Experts of a small language model.
Size: 8 layers, width 640, vocabulary 16251, 54M parameters.
Experts: 64 experts in each of 8 layers, 32 SwiGLU neurons an expert, 6 picks a token, a softmax router, a shared expert of 256 neurons.
Training: a variant of SOAP for the experts, 4014 steps.
Below are experts of layer 3 (counted from 0) of a mixture-of-experts language model. Rows are named router (the router's row for the expert), gate (a neuron's input weights, with its number), up (a neuron's input weights, with its number), down (a neuron's output weights, with its number) and show model dimensions 480-639. Each number is 128 + 24 x the weight over its row's rms, rounded and kept within 0 to 255. Numbers have three digits each.
After each expert's rows: "comes before" lists some tokens at least twice as common just after its tokens as in all text; "gets" lists some tokens that make up at least twice as much of what it gets as of all text. This comes from a sample of Wikipedia text that the model never trained on. Tokens count by the router's weight.

# expert 35
router:142147098133106177123095102157074141120116089125140124138109124093197152104093126120119126114140142152110182111160154151150152108125142155091143097146123177145163099136119121115134093142140124096133150123112154156099139119134102108150121130143133141133107089126159160172164153120119122145086158149158159116149163137116110143157168119177152117123123142111134133110159143117071120150102167123117103130113158129128109111119115112130105112159170096122121149084071163123186136096207093
gate1:111147101178195087146110068137164143132135155140138124154127112123111101166097120123101128188129111157108105130119107130146172117127107114165147137112136113172098166096104164109129117118138137113117125114141129116134120151103067158141156147137121090156125126119115123120096111127097100129158096137099188123116144132132135116048140137089135121146119147125116134130119120173092122145125121173125101119109107110179103143137112122136138110099149140114134133087172128129116120123132157
up1:166103134115127139129108174126115102138143146114094126108105097118121120116124132095160138054106129097138141126148119125073133179169113109084116123110139138097171096112113104153131135129091145171130171142142133186107134116102129136116127118059136178102142129125131151157171152128145118096135136123144065118142134160130140146177140109144127116086143112149150100125123111106127147104134132103137123137134179102130124100091111139091130115112105085132122126144165139135131141151148122
down1:116113099138126139126109120140127190140128110155160161118113158165136179113110135118144134137127114110142147095135158123116086124130108135127120156138150095083118108174135148115141164104140131145085137135112125146090138123139167145120165114121088110129135113145142067125177132152131142118089164140124092141131131137144136155165127109123175111119153159137107133147126100096109155169114145133114139161135124124151119124156146087201098132151137124081126144157099145125151150116138134
comes before: "2", "1", "3", "4", " the", " by"
gets: "| ", "- ", " round", " In ", " won", " held"

# expert 48
router:136110108118129124097137133124099134123155152151123151164145077184116134169136137135125120135122127137167177115138146150152143078165139154127156161143141155124127176123113147100123129144144133114150120101116134127094125101147077133068157160130157142133162169126141074141106123123115069136146161135122120148150137092138116157181097104100122134127152117094105146130182110133126090181123137176106161125101082097106129113075133128155107093117140147111167128137134088150149131150098129
gate1:124114128147146147185153127132142131137120149150110172101133149101120089119147119140110108105097189100111144152143118081114120117116140121158051146076149121143129130101133117153150144183147091144123140090090105149128115104104154098078138139140089160154129144142155135133131092115105071121121096122127143132131158111151111150165121140157095117132093129107106094152172189089136096130135136099126156122123136135152087134138122113077118113085153097131149123171100144115100148115065138
up1:107102097089122138062099119117144077091145127116123064129144130097140156129112185115145084164136119127087110108075141116148167137143184120113166124142117093098119121169112134123121128108154146114130129178126143108135146115119126144163139152096142103117128147137099140140147142135180134098152158148165128149139138126115125126064125135153153112124146108119151129097068115138132155116126116141150112141146126125102170111094163183094138148190103130113105125089127104131101118133144153
down1:124104160100099160127104140158094126138134136152176122130120164100112140100128116143100101125132133133173085147146122124136166159103160135131182110116117143121108079123104121136112071123130148114107102159085098136124071149120131129140172127054148147157156112133173122127123152130146147142145111115135153136141113101129102130148122127108135161119160114154163157135160111078152114124087126133180119104144133102148116157124094117148136151146139148137120142147130155070150126094196112
comes before: "\n", "009", "013", "012", "010", "011"
gets: "2", ")", "1", "\"", "]", "ual"

# expert 57
router:164133161119170141155115126103111131126128079127121158134143094138113149133133140162145117111165112128169184132106123153116141141127136058104115166102135134115150185176107103146116133121141145157141127153107168110150130102114101142141127102136132090152080097134155140113182106129123146140152139098113102140136124137113134127144128093153137108151120112199100125061103117115143143152103129132109202152128165114154109121166142117158136119149106111114151130082140124110157119146090078
gate1:169128099107078128140128123143180108092124129102127108092122135154123128125144098112182130134150119100147121110112087144070094109088096145122155147132169139135104107138170127111133145144132119128134108138183134109099127126128181133118117094138082104083123086144141130146115132137122118159088100155163132152110115147163120122136124115111157124094114151182151130127130098068117176117143125160095134125132188083154121157164132131111155104134162131159127135144115117103124128133171131
up1:091104190124127151142134097105123134147147113118132149133088155144124189125145126116116165160137152149111086169186136108159122117155121168140092087115090097121138092135120143152116099115146194108144141141074144170136125103142114143161156128175133158154141121156135151142130124120134136136143145116148113095118158130128141135113096124149125175157158091144140155140137110136170128082140121141139153136152139107132116133132111137117099137167128086110132139158139082124184121082099059
down1:099139133153090125115184116142160124146132134102089136088115178159126179128162103084132101103083116145151165115091121118168152134103096160134153165072116112117129139118131149128137123110105112167090130129107112166151188127115134119104117181116132126128144170112093083129096100139110130122117141116118142091153163135156103107110110117140128141137149119129157098087112130139141101088132122147123127137126109136138154082163120160109136172154136180118146120116123132124154165116149123
comes before: "\n\n", " The", " In", " He", " In ", " This"
gets: ".", ").", "s.", "\".", " system", "a."

# expert 12
router:167142151098099129107146123123126116136185095105129154149139105126133141116165103147120163115078134142103129140126176113169155099133127081096124108109102089121144125103061112121120080118124113159139162133119163156126141162168094138117115141154146137128148127124109124111111144096140104122131161073120130123111116133123143135168121131119092125136155108125109096134115140111160118159107143167144085117107137136118124084109144107163106126109117139100100084137155126088185148125107108
gate1:144124154168106134100154159145075146119107115167110146124139094080150148097162123110139181150123103111149156095128120110102151086107136147147091152108080132092129102174161131129142130089123136154154119120157144107153097146115130122135129133140155104125104131147082084120138146154118142140140126077116144153095103131103131126145105124136114125154147119118163127071150114102138128129138137141144127126137092146107088129120157122155154086127069151146119163129104140162108105079139098
up1:093108147164134155098111126103133145156131116115093113128127107114115114110155115140141099169150174154154127122148105091125095186114128150159125193125119111130099127169120185117135133093149114127146141151119167125127147125083069139130145138142167139106122127153097125141151118116135134125134141123134128173113117106114060148110195106125145136117136186099128139101131132123099193113120136145162104082130121138090142164117157104083121099138105099128089154149152098139091142128102145
down1:098098161157180166162090122129103120138095134117134111149156109154086141159156130149108140126143169098120144107125103127129172115109143150096105145133118180136126098147148103122163131105129129117119117108109157138168116118098172125106181178131126159103134104114091110117152153119129152120137137158128126114086167134119120146126170093137171126138088161121095114155144125127099155144135109167089128129135126168134132124160148153127090155134111160113110079145130187190132067112133172
comes before: "1", "2", "6", "3", "4", "5"
gets: " ", ", ", " (", " in ", "1", ": "

# expert 43
router:135093139119150105099163156129110159106137125104160135140148118109112098118121171183122124134105106100163126143138115125136135181144132114089153149123121173118154106127122165152080134087086152118093107159142150107140141162133147133158113117121133110162132142097136133081121122108110106155154144138129105135143136110087089090152119142156108159097139107110115118120085119134146145083174161112083126104130134122086158124123164144139140098133129165126088097129165113114087123162105076
gate0:090161132096104075088109140105175124156125120127133070160113159105092149115108142163071161133141137092119092124146122152127138117127123100162173160143139101134155154123135077128151125082161165137140130138125127128118099172175117149137141123100104148102109142141124101116118153151138107169103188120155137110126122132094114165120155109119140129131123163164113088145114148184114142137112110135120130160123113133142140131139159104102172126086127114146138089116133093149173115112082100
up0:143110122133147111147117121153090106132095058106126147156132132136179138143120135137134158087128101134146150131134132158139121090179118137074128160098119118122135124151124080118090100098144109130137116131135155133133136150169089125154178162110133127106094110130117153095142133159130137150141177143126091166114153125152130095150153106134146165170150142141174111126114101151150126099130136126131118129117126083111132140125118168112160111166074124135152159128119157113131113138152155
down0:085125106155089110150135094112122138095121148153162150165142103090135129147134161150111170145113159119140138118131093088150122124126115138114099137104134116128134142127106148137162111076112097105121144090131139160149156168095126101144124117096118113140129094126160113093098169128200158106122164128156082135064117121133199192120150137101177123133162155155178128118145112098140148133175113154108126146105110177158132158149160128081168135155093138080116102134151196106135128113100113
comes before: ", ", "1", "2", "30", "00", "29"
gets: ":", ": ", " on ", " (age ", "°N ", "°"

# expert 31
router:162129107144127143109140135151135215079156143123117136129148099169106148109122106148145106102136129097138140153117113136131126110164115118171149151086115139095153151092110105154115155111180114076108129162135154117098121092083138123148131119140108126170109187156118107137156121119097107157141137110109133135153112109111122133119165093133126156094153107146132103114113105121158131120082099176119124128148154105114140105135119118140134099130124141150160066143162142134144120160119157
gate0:127128128147137128142118109159146127152144126123132130153075139157107140116134120128125184115116129087121135156132095150092132150106146139119106117086136136123148162130092119086117160108148138127116111137096128142114117076132152151139164106111097183146078140094107128159107078159133099120115141116110111161127096124125164095139167171127154135097139128148147131124197119191152136128155116078154127123137167103153145117140120098129117111090147131123081155099190152128152133140179117
up0:174120142144142122139088099116164116122122131152132157147087115165140185092139135153138164120134162102140118143134093110119119118136142089114087151125160131123141146102126131067133154088154179109143125162101152122094163101119182158153138149134111129089089145101134148143114123151096130185128135096137128118129138133152137112142163167123125133112139160163169139127167143115143136129165125079120130121117128112150151144112142104119102079134134162110095151131143125111094135133120122
down0:112148108115137167104121138127094106191114149145107133104130111108145162098128132133099075162117141133128113098096136145085098141105131120094098103132119131118114143182139177099096135139103146135148140137072132120127098125128126127142130099133108134163158156135126150112156136105137115140102134114122093130123211150139153098161122101058088152116129106118126122076095145123133113114126169141146087188121136113146113179151149168127117095069116105087093171116096132147097113143120147
comes before: "\n\n", " The", "0", " He", " In ", "1"
gets: ".", "–", "s.", ").", "ed.", "es."

# expert 7
router:108082129145127084132149152172120136141113157116129158144129087176106098138131109167148146141141117106138137165104176098143135087120126103116156163131137123123067162101121126092144147083167124114196099160120144072147075142166149096151118141153133107142153138097122067153167130149146107142133146143104116147115099134115114100129134060104145124113143130140142128114137115145143161146129127114110157120177129160112125139119106094135145121142110154142145077100133156121113155134111137
gate1:147135134150112136119173149136111109099126128080145145088104145111139128169112099101109145139153127070144156129094106136114147122124149144127137141103132108135155099114132140166116153101106123131147130122128140129117141117086113153120146106163117098153150085095153116131147133158149146109131160145108072103132140145147095123139131099105125114110131101129106160133119101136136116129116083125123104091192090108158114115150132139127093148126138133123147107126121160138124109120106112
up1:152107145134164110111179103120127153117171111081126166152121159103094137183120118128139112123147157083137119090103099102111124076136155115125156150114152135145142093111115153086101119156101126108123126148102113128164146083109112167121116129120091124169120131107157111154132171135085162130119128142130129119157134143111136127113118094137140123109143093121129132114134147097134108136135153112114157071109109122174129154115125129107130127139120093114132128094134113110140133125095078
down1:134134114093111112158129118123145140135067132126165089116122150130150105119167143116122112162136183084145100097170151149124122087177120137137127097141136173164127113166138114095179131147152125102102108111127136134135120117103148109133113110091139110124120137153180153139133139116088126137129122156168127072131158160148128180127088144114139139130173145106137106133138125119120116088135086110127097100127122121140115093119145144117126142109098115125146127115144129123110114150151136
comes before: "\n", "\n\n", " n/", " list", " USA", " Produc"
gets: " |", " |  |", ") |", " |  |  |", " /", "\" |"

# expert 21
router:132153141127105157143115104136173157132112126123094089166120120150175131116155132143135136106095101147090053101101131100114091113129149105165150093117136104101134126154143115104113089101153124102163140167117102125125115169130125128116085100116128165127144127138086097140110097136120139116129090134134135132090087100150139126120115145159161124109117112107124117161136119105119146093145086142096126153150136092128123135106110111121135154109097100120136110120108123094149142137117120
gate1:103121148117129156102142079133154135116165152117139104105113113107102132128134100116137125145126097143129153091142111148136125116114149102140125086078145125148113146113099124137127101128125132115135127115100124121118136117097087112121075138143121065145134101166123129079130145122121123112116150094154093162117091119149125120136122098120106082096126109138137095134116137116121126149089144149125106147121113110129164091087102133118174144182129148144121101103107114148123101166109103
up1:104165171153156151135098087180141128120132164113153136143113127116132158173157102092139139133143094105096092130125076128138146138116141090155082053117094123146153152116142131096126133120121154102127132140107133123116145104121102076135131146169097088133118101148163132107130126114146121125104115122102135135140158120157102154135114099146118125117114098130156071114127118129143140114124176128116141137140136152121139134101101115105134148148152127101132093086110099146140097146106123
down1:115146124109116110140131100111102141127099048125129130110128111134130106154093119146092149103091119100149157102085118100126081097120094120119154116143122107131113131079157144131098110116129120087113111143099153096126186184138144167106095147153109135139092127085143097107149156120124135124150109140114134081094121109108129141127141146124113127115108125133097118089162130143132154150157130127089116103138111086145142130148122150124144097140141104132120110105098096159146094103100116
comes before: "| ", "-", "|", "- ", "- M", "  -"
gets: "\n", " C", " T", " F", " L", "| "

# expert 28
router:133082110136153103141135158153138086188153163118099143118135122150141118141143139143131147134095130134127146104123093157129086164088110084132114141120131132109147119132145127111153163157085119119129168104134108186109162152181098092119155116130140124105174146141112094110151150099096122177150173144115103134154130135141123108153132147118157126130133087098152143128107132169140076118133131146141124124133115130147163143111140136128182171148154103158133136096123098106109116141159124
gate1:104166113129154163124102149126105110111142128123142133145186109148126163157087150103133149107103165109138125145165131177101138141112124176151134174146128107150105131136079136142088107110107143157106110145136134137113163103109155155126116101127117145157118140126084119128156117144150117108128180170110130135089110120098122163152180114100110130125132143138152161119151138182109144116119124109149163135105126149123103122154116135178123152130116141200141106158167131134145123171158112
up1:115199117107149149100118118104129154154175142117169130128129114114137142123122146123137133110126145144155095162196088136117127150111086147157127101122205115130158103150103168141118100142117140148139126102126100139144154113132120131108121133113125134109172130116161107112127157143122115108143117123138171109071128105116113105140154105119098131130132115109124146141155123128096110130147124155126121158142103167143173113174076118125153160139131119174188096152148154148098138140170123
down1:128142137159135166121074181103165143103140096128134136088105109124111162128116114137145064101133169128163113129123110085120094124116132149098095135093118118137140171089157128110128117117133147090113140101137138113121094183174155115150145131124154150114161161135135133128095144131106129161156143119130119116113169102103120069135117139084172125119148097110148122112120133140094111109137152103110145093086147111179112109145115150128106117136052125123118110120139150107119090109063114
comes before: " | ", " |", ", ", ") | ", ".", "; "
gets: "0", "2", "3", "1", "ind", "4"

# expert 0
router:147119183106123117104129117119078109104130106099126107120104138123119186134117132118140149146124134114127092138161152144141124147109125150141143169141129057122142151141092139088101178128164131105136111131157166155116157118141160121116112171133128135128127153106104154121157151111160110120149133148109115090077132129110108121155103151148081121130120142134135101166134123105177121149115130123098130095167154155159128083148148160124149144129112135107108108171132162160129158133147139
gate1:158101142154118135081118131110135149155147137125141122149057112131077136134130127112142136129129098082132126110092090130068097168148149120115129110110146114135129168084158176134126130146106130088123128130125109110140138127135154089146144143147129104129141101116130116139081137140121132173092092154102069158133110149106148165159144124117112123115126119124175137135147083151161139140147091114193126159163107155130155115163191140133175166128079141118145099141135123110093128120108142
up1:134119131162143061086121113079146140161112131137130112093104157142119123157083134133134089163128181105124154117033149094098084146116150097173149134122113127169121144142156122137092105118136135132130121099164120169136148095147126138110133146142148134111146100128173079123133133100138151150083120152104127131068108108101102127106159101100143088131160154161154148130102125119086156157137157138132135132168139101135140115136147115113149189097157115069139106193125092130152165131069118
down1:163125149131108116169162160128130119165125157132126084106143100121116111089133141152119162167102121090115093110131113118095093112130156124170120097100139126149179128162160126085130145146123105118096140135138101121085115108101130093146085119122151100145100111150141140086119125131126176136142125147132128123099125104126123142074155128135118170100114096138139171159159108148127126112092148093119136148110112127090125171153121164114132120142124135154121164130087115125079106132133114
comes before: "0", "1", "2", "3", "4", "6"
gets: " | ", "; ", ") | ", " |  | ", "0", "% | "

# expert 16
router:159146081158152130145095140117094092100120098138132157127087144142146168130104116106100112159104140160143152103150108129117150095103107090125152163145122134136155095138143099155167153134079113141123122147125071102132123115177074120122145140093159128095129128125148125092173149142097153104107096171129150178101157139134110134166123111115123132139100157130171081126129151088079156120119099117083113137136138146107136122146100129212125102157153126106130120118133146134096126143103132
gate1:096159134154121105134085114081173140108092112126146109105117098138114117077140109148118110105156091096134125100139124151130185170094124135100182145146148098097107116170115117157110123145197129155147088120138154073140136130097149116109152098088155148137168096131122127110170128089167119115083155134164156138124121146172159127155113109159129126129153170140084142131154158136097157153139159124084146112148127148093145096118136136103133125121131112130105091138134142146153126134161128
up1:157158097124134143163122111114103158157184112124132125103157128103122126103145138116123118129123146115114159101132081106133137106128139127134108116111126089106127136122193120108113137159123124095094133113112103179095179114160129129152128132155159101129126141078104101159111137171089094098139128122107139103096146103109100168127137104108165101115127122092138105126135115137142110125117161164161113152109120123135120193155097142128160101108133143163158124095123102141146118103122110
down1:095123123123106127147157112147150126143177126099150146114100145128127119162087103138095115136115098098102161116129091130128185142152141098121084078163147167136087130145115103107170120126162140110135111139122148134132169098113117178149153130164142138133085126120089138140101140127183146108113085111118119122119101152138146152127137117115127129142150116117118110111155152148127137176114105155140131139132103183153136138129070120125107118118082151144115129102161133091156136110129135
comes before: "\n", "\n\n", " ==", "==", " |", "==="
gets: "==", "===", " ==", " ===", "==See also==", "==History=="

# expert 47
router:124127128142121111108145149154127125177140098198137133169126137143109152134108137102127110091105118108082152127126137180123123125134106105182129141161148142125134154077110158144130123099133115095142171102133134110119122099121092122159115168149133186101166161163106092117093115132116139074140135139076127150167123126156166169176134130131123141127100103095151154160153079116158113152085103155133097126145146051138111160087128091154137144091093151094136115147114127138124123088130161
gate1:161126124086110094139148132189142163128122106153139122094145120116136141173134120127137138090118150139119094116124067074118125158170164136137139120124118139151129107122162143172131134076153106111150095096102150115166169112161134154120151126131127148118088164097136157117132111127175141162125080121157122127117184147155102152143131131122134130142125152151131146132160137142120139130176119121145129106151150097122128135166153125089087130126096151153095114127109143118135115132062128
up1:130120106139134156113082117163163164127092147157131117114127099122143139090142133128135094128104151176116081142112156133147072104149147135104133135151120121178143147113120117121160099104121124099135103142115111135143081110135125155142167131154135132128125159097115138113128088154117173138183099146102150161148102120174071124111123145180093146129123127142143125150108122131130146126153120162122151135097121118126115092146110123095124163087122142149089125147101101093131103121095130
down1:160127123124155077164125146156149134122114140116170104135134128121085176147157123132118137152146147125176142078121148149116134115096139161160119171126107129156131094095178121140113160130102136167154147143094126107096141092107115178115176152122090116141134148155085096159133082133162163148119155131140139113138126177093101158124149116124170137097128113109144092148095135134091103146124180136092154159174135094102101110141150158140141143138151129128190142099098098127130119112151124
comes before: " | ", ".", "The", "–", "==", "="
gets: "\n\n", "1", "3", "4", "2", "5"